From a checkpoint of a small mixture-of-experts model trained on Wikipedia.
Experts: 16 experts in each of 6 layers, 768 GELU neurons an expert, 1 pick a token, a softmax router.
Training: a variant of SOAP for the experts, 436M tokens, 3492 steps.
Below are experts of layer 2 (counted from 0) of a mixture-of-experts language model. Rows are named router (the router's row for the expert), up (a neuron's input weights, with its number) and show model dimensions 128-255. Each number is 500 + 50 x the weight over its row's rms, rounded and kept within 0 to 999. Numbers have three digits each.
Before each expert's rows: "gets" lists some tokens that make up at least twice as much of what it gets as of all text. This comes from a sample of Wikipedia text that the model never trained on. Tokens count by the router's weight.

# expert 7
gets: "e", "a", "i", "es", "ine", "se"
router:557510503495524529449590500460428505471411522527445510446506528510578461479447541536477512592472476478502621403588468612530586520430530472486496495568520565533436511536547495564457553507532527461559530505428583473458479561465543485550433516441476511549469493534556491431499516485463476549477547416505517585508484510476439471500459570508537477481486423498483506512515496542572334470446
up13:498502445380488500569455528539469536565476538534476537517489491466392442523450531484538548504482534539469480507423582480583492458601501510552458575414519447488364537537476523589519450613530517551499509490481533485553494590524490575583483516518514568552465470431629493576457458468469439454547460475579527410482575571460568543502544481508528534490514554450472454485452455503475459505533
up14:431487526525558492488485439436590531521439512527511440435573533461523536555490515506463488494543541500540491608526494618448458482506493483539477400494514534511506535520481401450475520495552476534480503535597500448470549624516495525496548534462566438521464464516519498493464469477532507510455485499581502471443567552522561497445464492530589508485443484555556486379482504448511495411476
up15:584501450537550429474495437543475510489470399492545499522485516417426561525499417536467424467534495488474528442487445504455505485533474423554457446540518540461503495482568498514463510522481549539520453486410433397456457507496472464492505562446557545542473538514430503541452476451505476488578540482526551500470519495356485468565519469405443453560570474444594525417526464494461509539553
up16:588506534500520527493553525495480496458446488495531512590561551410486483561522376557572554501491443564570551608579558530578513484531474494606447412514474458501475403479591561442494446385607467549384449447458499524497501455452509381487569489575471463473406464502503446516494507525530456536568454474527572586525407550552619529520535516527495500475532496523542510480415511435513552521454
up17:456486453504487475515468445456418420545425512509542593447429446462505480436554406505572570583531476563572508379554572516499470502499424517430486490486464518442463561447481389463492521540493504523440448573608443471442422424527493465505465523534508533554577438500582452424547478505514515419491518507565574505531513532491553390515549610524594617535465470543591465468516479486492520529521
up18:441461517461439601488508539534442448503523540454536508510502525388490498473513532497457464537535463546469476432501495416584548508472560537446494501466503452516518571540540503664472461626421415526566488458493426583530399449546463544445466437448496490526536540448471509489475630432529526522432462562502521379512486465503580500440509484557498503468447478562408532445545463483571362456458
up19:526469497511524498402513509477515456467456601466416474568510540429554499473538621384498530598576500485445542626479553540566467560539475432534500488493452408449479505503540528545506480434458499490540552576550487539539606500509551507471533548531441474534456463523524527470590540475500473564534461506535419452532520483619507563508576599525575450461484512524428553526435442414446433509434
up20:478450508492526485513466551510506557485458525528484456471503476508523393615537472539493426558494558557547484468459512596467453539558614559507479474515474464602489493564517634506508539510569526556502530526430552503466563391508522506514491563499504548552455476440494426516509489533576438507470546514513353495417468445494448472492564628455505488456486368536504541383485484439454517519410
up21:380496571532561444444479491543534390501567532542465397441440506502517499517584519501600486493534393445433459496578523498457517539557374464417471406531446494479450554562552483471464518547496468545478504424607468446441486577439545494573449520469468579546522457521446446451554486477539500551551457514493504579530554538555474504590477603546516471561543522499551491500520492509562456464530
up22:491481480570509532524465547502383420530611517501516450516509515454540467444526515513413509486614548518465473503581488430534543456487596478513508556557476470523519495519563564448572467509402539626553505490461429431418513470530565520453463461503563477424491426523532559587491447470527443498564438426488514533512409409455464512489477516479460442559438467533486393465489595509457511509459
up23:456541369498466519589556551526515432509500578413571538481529536537499441587443523525515527391485558495528483578620445480482558541571528527493510496454534624463505504472480602465548558572544518503495505522455495470433451507565505527517525495562486424510435381496534363489478465485480525575438571466403491479545497541552450544453563504493469489446496438509533446529496491471462481507576
up24:588498475472601573535474407448444437503490485514482524386477485483590487631499503493519515470482405558502492477435492556561464494516523492582424396542529520550539423458538429447458494516529480465451415449451521493514451545470513511423491375440570523594476530516492477557581398489471413506470474500480426436519507533541492562513461443480489486558466497489463503529558430446538532524497
up25:530493526516544530552526590500472518602552529500532547472451550481474540548458500486410558455507572415454491537405490472471570498547525541545485474598375507537546548560555510558538412502489511514473487438583532466498458564548473514528558484536546507508434548508441484473430464402458488442387450477556541450503566607560594546508453583564503530510509530592476405503499480408440557518515
up26:542541486567525510488443563525522489463570416469503453455551505548575606489568521564517493440495592506466557485505499547546541578420402500434603467470442537514424568511481489572533480463497542558493467476443563491475517562386492542557550463525587486393454510482476557481585599548508550499483536545331516559517368554466644548476424452521524487523524561496435577480501490548449511420454
up27:525501577517510582482446583433542533522496499491420514387510531493569553480472431532418525507464543546547404485510614410548518489454527498517571592527417495537587525485489512504457495467532507509473500564554454452472594561404630497523536495464518459406508483613503469462458459522532405510521560525453506473432477488462477502566432489517585403497509556526544554509547531459509496618547
up28:505585552496481530480524517493540494474565462584459452554500514523569480648446512594433561482451424439491467425467559500483457559502472472440417489538653545524483432461499505485574445519490518468433526538487401462538542452464582471494426507420488552533507453503493477460538572565487534410538452443532466512426465450584601440501454497473427478522411501482456526485499511460431466481485

# expert 8
gets: "s", "ers", "ies", "ions", "S", "ations"
router:442493538574599465540497497509483432497588387524489499556506435467399468503488494416522522416430508543590456530499517460505309488475531418576549466425509501601491468502531503602467429486475478395483536466488484466388529442455519467457521512469461467482460414531452532545553474541467509460549475436495400529492472629495577450540558511501485516503529525370487514523480503450554480501460
up34:532443486542478492490460469558544466464454476594594546429593476466517479438567544491497452503542574541472554484555498438521529522492496522541474538540543441524525427467508534490501493478410501539555457422434510419599567483622548501468559545470533544507570557425542609536543564501494402564501579508485420522489474457445500468492599529488551543649507457438478547489443409507441461541520
up35:508519472539562580515389426533491474552458456435440484529416532452496446504463471577466545488504503486512459509530480519495528492498385479531506504489451550466554555456428502495530524593374450549444497465476615564411568452377476529481474468438466565499582530456517517450592485500465502549450466404434529438525490531570476526644527473479494493528567497517508500432485491516549409469544
up36:488499528610488502552428499499404507517461457511442439450481441554491455569560456546516488399482478481505427486517529483534468493580569493634469546542472544445414471581507475415508416456380475419554579409492582549457460584472495532452624458484565530449410521539524439502637539537479534481558447482483455513519461490475501516435478538485457471519489472486425441469573538490516564541574
up37:525517554490426554525441424568478494413479509501471551567435472493492392459523506486578428481461556518465548454596471445512508482479465471521573482531498458609534520307538494485534529465446534485528515540525536461511536488559555591564430508475510451521488517590512570554610617441436559527584427494538531514529375472478475537502471487476522556550487492545523447480530520472422609490534
up38:474441467467544501455527520507616539580499478435459611384529504538518576495455550533409540537452524538471557515489543467489415455531480501505485495492487551505507506471521422502441445535554369497529430517514434504436533569467476448537585521507531491573478589494569583649518492490478518422446463425475448523504394474427478537471476558487487532447527524553517470478506484444478422527521
up39:470565435542479536578469526495540467476496538416528528467434521441426448539464452548503430482469569525535457500508539503494551540567463459500490439554504428482477511518523562474490536527498515535512536505431590586403394517574458537529509522428549526446439511498496501538522519525551429480536478593449386543490421513478508564497442555436580489428424482423486555507510551461517402480480
up40:487499533470532473584470567533483501445473441552543442444447494510427523429413522603498447578423438526499581576447545456541410470433507514510495503537445577497551486471446469535506380466501487490585591586531473514596515589463544383597464465463478460499588509493425569471527554470512489476456515585511470475400480435557607506477467365492584524574609460499540506426458521559497504479522
up41:508484558440510462504496499490530526449513510475453527707500513499581540511546523587513452447514458473475512425486466412517524591513526440448355466491405409521578414561490620515517449546568400458509506515513487474465537573489509452518426550497527555466566459468553496469586546462477517384567601649387491518507457446522534522460377429501559444567522524570554396537523467492505479477453
up42:452522488424507524497508383534534515542552498517516449430489551486541494549485561571508526483432434580556469497526469445419503478552536565409534480559495504481515405528465532411508553453484530551508412479459662404447482480508502493520443511465433480483452506487445490689560469474513406448526507414546447447527557578351515461566548506466461515522481448522439520514521484507571589512524
up43:511465494478469508427491525508504573480457525416409440463491455543528455514475414607426391448497515558440487559448568407546443472519507439487497532540442422501509562469434533495520332552608455500464519435530544483435553586480399451544521486431467533553520547542508515536497525475531494554457442496565382507490556488590496543552438466451390519504503456497567472452440525571381433535501
up44:417509523550464515549547454516483439441570499482514540506461457363568515425461497481416484519500471417418566443505553616557504512505488494521511512418537599428418455480551552446488543453510456558542606473504416462526516596551545556484391429533461493423455429326488371509509586481501501561480565510473477508467504416518532462503492567553539563431439467470494433452474480509496450473500
up45:507469535455426500515534434560493450486498512495508481568548569516509473479510426521478435552348474509482485575521517402444390573480492544519500460546599494559469475486503450506609503509500609507445513558455547466551475513483579510504455450513559500562477559511441569557499448556507564458498536568509384496472485438471502475481485515442478588566523563505522504470454527537517543540560
up46:516580471588448504562552485452491439507517502433501571605568472451498488472464515496492479507486412546440419491473509548513431451463456538487350485492498466518529488499415479532537552467416496506483481553556495494490514543476448527479487540411567473495533512533523531501510533464579489503511433460612494470479529585484578503541433415560518493473438562447525526509512454550621489507500
up47:414556467478455504558479638352492499480480478473496519591513566517573488523545479552520491464450554591462481450462444435433383503524443488394489464549590513538411497404529514487462548499500507572492505531499510470518580440416512537478509494458489470533510496423504451505472518467495606465615424507539488405427462533437517524557510509535333461464506464459513484508488512526484555539618
up48:466429510584464512436450483515458495545505454508508509545463531441455526436472565458410536459488531446510512458555471512495537463526489517426518496510526499516487505634520523518431596496622476507482560573510478554548511480529556503592462475424540456513556492435467542461493520331534465534551376581582518440527564561441519502574438518483586508579540445416546507493416510455446487533442
up49:452540509482545557496394449452495549522485470525432485425549429546389502599570541518504599531466487563572552479461467524468490515440444458516553615455496445528486577485543503387543489504542466501632417494451534455546572463510514481608382517466524525558566539468449486509581480579542460461505417483475426518556393507425516522430550504499492507367492485568640508548481524558427490512442

# expert 13
gets: "en", "as", "el", "an", "is", "ar"
router:585521400467490538463516519519524532487466557517588461547467606550529502425383550555448517534522508473544550441469467534546564517502533456497488445636392474556473481499502495509491469460502529505513470394530466567542429482624510466498422433560528484481416401507473453551553481434519479560527430584458484441445501459503472630455520423521457524502501528574475519450552540401482488522447
up34:570527533417511492555545459508487481605525493452498505530569647562536493477515487516432431506560592578485480468541514451524493551523573421523444460485483545465486483481487440490335550444453462498544489480571548495505492531577469495461462440496562445591505439507434464519422522545475492558535518501463476474551467428604506474560638464454469485477523580556562501503429480508511449439508
up35:528492473413445532509522462543516539500405487455568620481445503504462485464502476338526475517534510514466509504389541426519515486473430492491399526565457447462436525414508515541482478580418463580502520490515485503500615473568677539497541454516530514537485430427531400507497499467633466586496560505461582528467472529511497535526510487513464429464505519568437605537517539451433379508512
up36:499500443606530488494440521344505478534485543584510544536521469441398563506541489593583420510569454507453555493462614519496524484583418460479510354449518550514497530511512551454489521541550446507526406524435410553391434467560561510534511535460465475572495548454523478535564553474453461505471412534483490521464596536525513488470522456496488458536392416511477367467477473535526476561521
up37:495539511528508452498430552606566594513536448552532497516495562399528527578526535417543482592525493527385574470462536547438500444518489525570598478435454550582511454408527491448520530555550489511418472509519602600560508485510514462425490526471433429619551428468488551417547544511524452489412539500495443557496491574493492477472488595451464471522574453523473478509577516449555580509467
up38:517431456462513508463531555524501502499454540520304476404558549465447507496446561518474519429557490570488544484523511523518439574539426543439545512520506456537491498468574486515442456553537552452554464476435462486461540509549466503523503570575528516468522464482521464427564451536479408490601538512538437532437564484476484464459526516480571460474519561433568462525433461411439461579470
up39:560490484543505543491496503447422469488555477470548460413525471528591502546562520558565432385541543511487481472488515501504535527514570452419522541469566556518392502421504486442538523422568510540556510577530536423616495460474483444582482585512535486448583549586446493481470478508518459462504503488498544531523463525491612505504602493490493513499503469499466430592440437423480509452490
up40:519497543526430501475499514464509479485531531517463490537495513511463475558509520434570537422386401540453501526466540433502581472564516444566488491410486467518454518483546462540491491513528490562557486518547482505491482450506554423576539492417487502454504558564400519454539541566593520610498475451497585628477560656475545426562526501496560449468479500524526518499516466444464503542454
up41:528560643517439520446539594467434432549536554362562513499471468517519532527523542471444481569478486440527520491449507491553585495462497572542418552541448486466516480408478570426572495560401587531432527522498565508456508582488460436510448506567436500541431451456519495500464541525495502489507531411465495532443481452537483355512460546421533509518531454465503499554439453538404435431507
up42:455533445550438494558510435423459478455554559495466571527564517496390456542511562451480491577470496488542590598436570464534501521455560477479503500454568442493432471423465534427566485523443481509450454426505492580451490558562562456567388541528489513506527395506440427494493524497481487477555512473500416501543530421550525503481515544519557441483550481415435484600562514450580382492522
up43:519479574380443475498627497462473471430545558577439578529502576528670552513477491552474410501457511439505422428470528500506478545536529506519463484482418454504488507480450392464484575517429498466593480490560493427503522379480528569550489523536517526510574526432408522500500528424547502456450438488495530563551502400469512585496450551531489451369503502447506454508453546376571535499526
up44:541482554487411501428419508588497429487549528527574522559530520459469472484524540489571533491494512492466439494476630459557474488479488477526528361514464515589490522562425596546412558562406518528567484435561519460397539528479504459524526545468572638509484463514531476525373539524509510574491502473463546472552458550533552626415481497434501409469432471505417469547518555490555483561534
up45:506439580572497452431550489555434544485508528467475524495536460458483464610410466601496548487528533434355513483467463472602468404485487531557437419586541581504556500483527493447384529528525539552513460487567497554475547466579536413428499530501528490443413449462483434498525547537527486516454513463491479527495553488519535548499484437527513518495552447514489545470504521472452569525505
up46:557490452520475364615535582562479539525541495510493516441447476516504575500474512511502497508598537467422578460498447496404451502427534527504479550477448458477476517547550507452425550506486473522505590506447503476517563554486536552555480467502510525517511425369551581489562516492479549503484500464560467563463512592520445538386504557512644590477481445447533478524520504536509561549463
up47:492499600480459564448595420403467484345460441481456530491521413520381539494491470614499471498481484524506456526564493497489508563500465501461425565510492497509500443549430437582374493510522502568477447538514511469413456436620526552497520505453511620467524486510483549371566477493493529535400568573577493493596484536502487438459419609394477492516502540455525546488480545530442444509441
up48:509549514503497512412578559547526532463515480459495474469529395587551556541532514447512488549603512548526523467539474552572419535430510494486496545548519475371492447561626460564502496525550418640394567466532438436549544453424528499431468356471393526437579472491468518621601504466448502504453555369478501507467499460512486528582538517404557440467422465511459452527473506581514511479484
up49:572436503343458404549511486415503451588378505477562452495497495532473558436531587506468474448494522462462476377558533521528483596558544517493493478508535478487587466475544484481556656487497509460539496511505595472486404506472551408497404474574485568517535588443479488544498467476450477505537560606514532537494642572512528526564487505469522443514516480500560582527526482643412558537514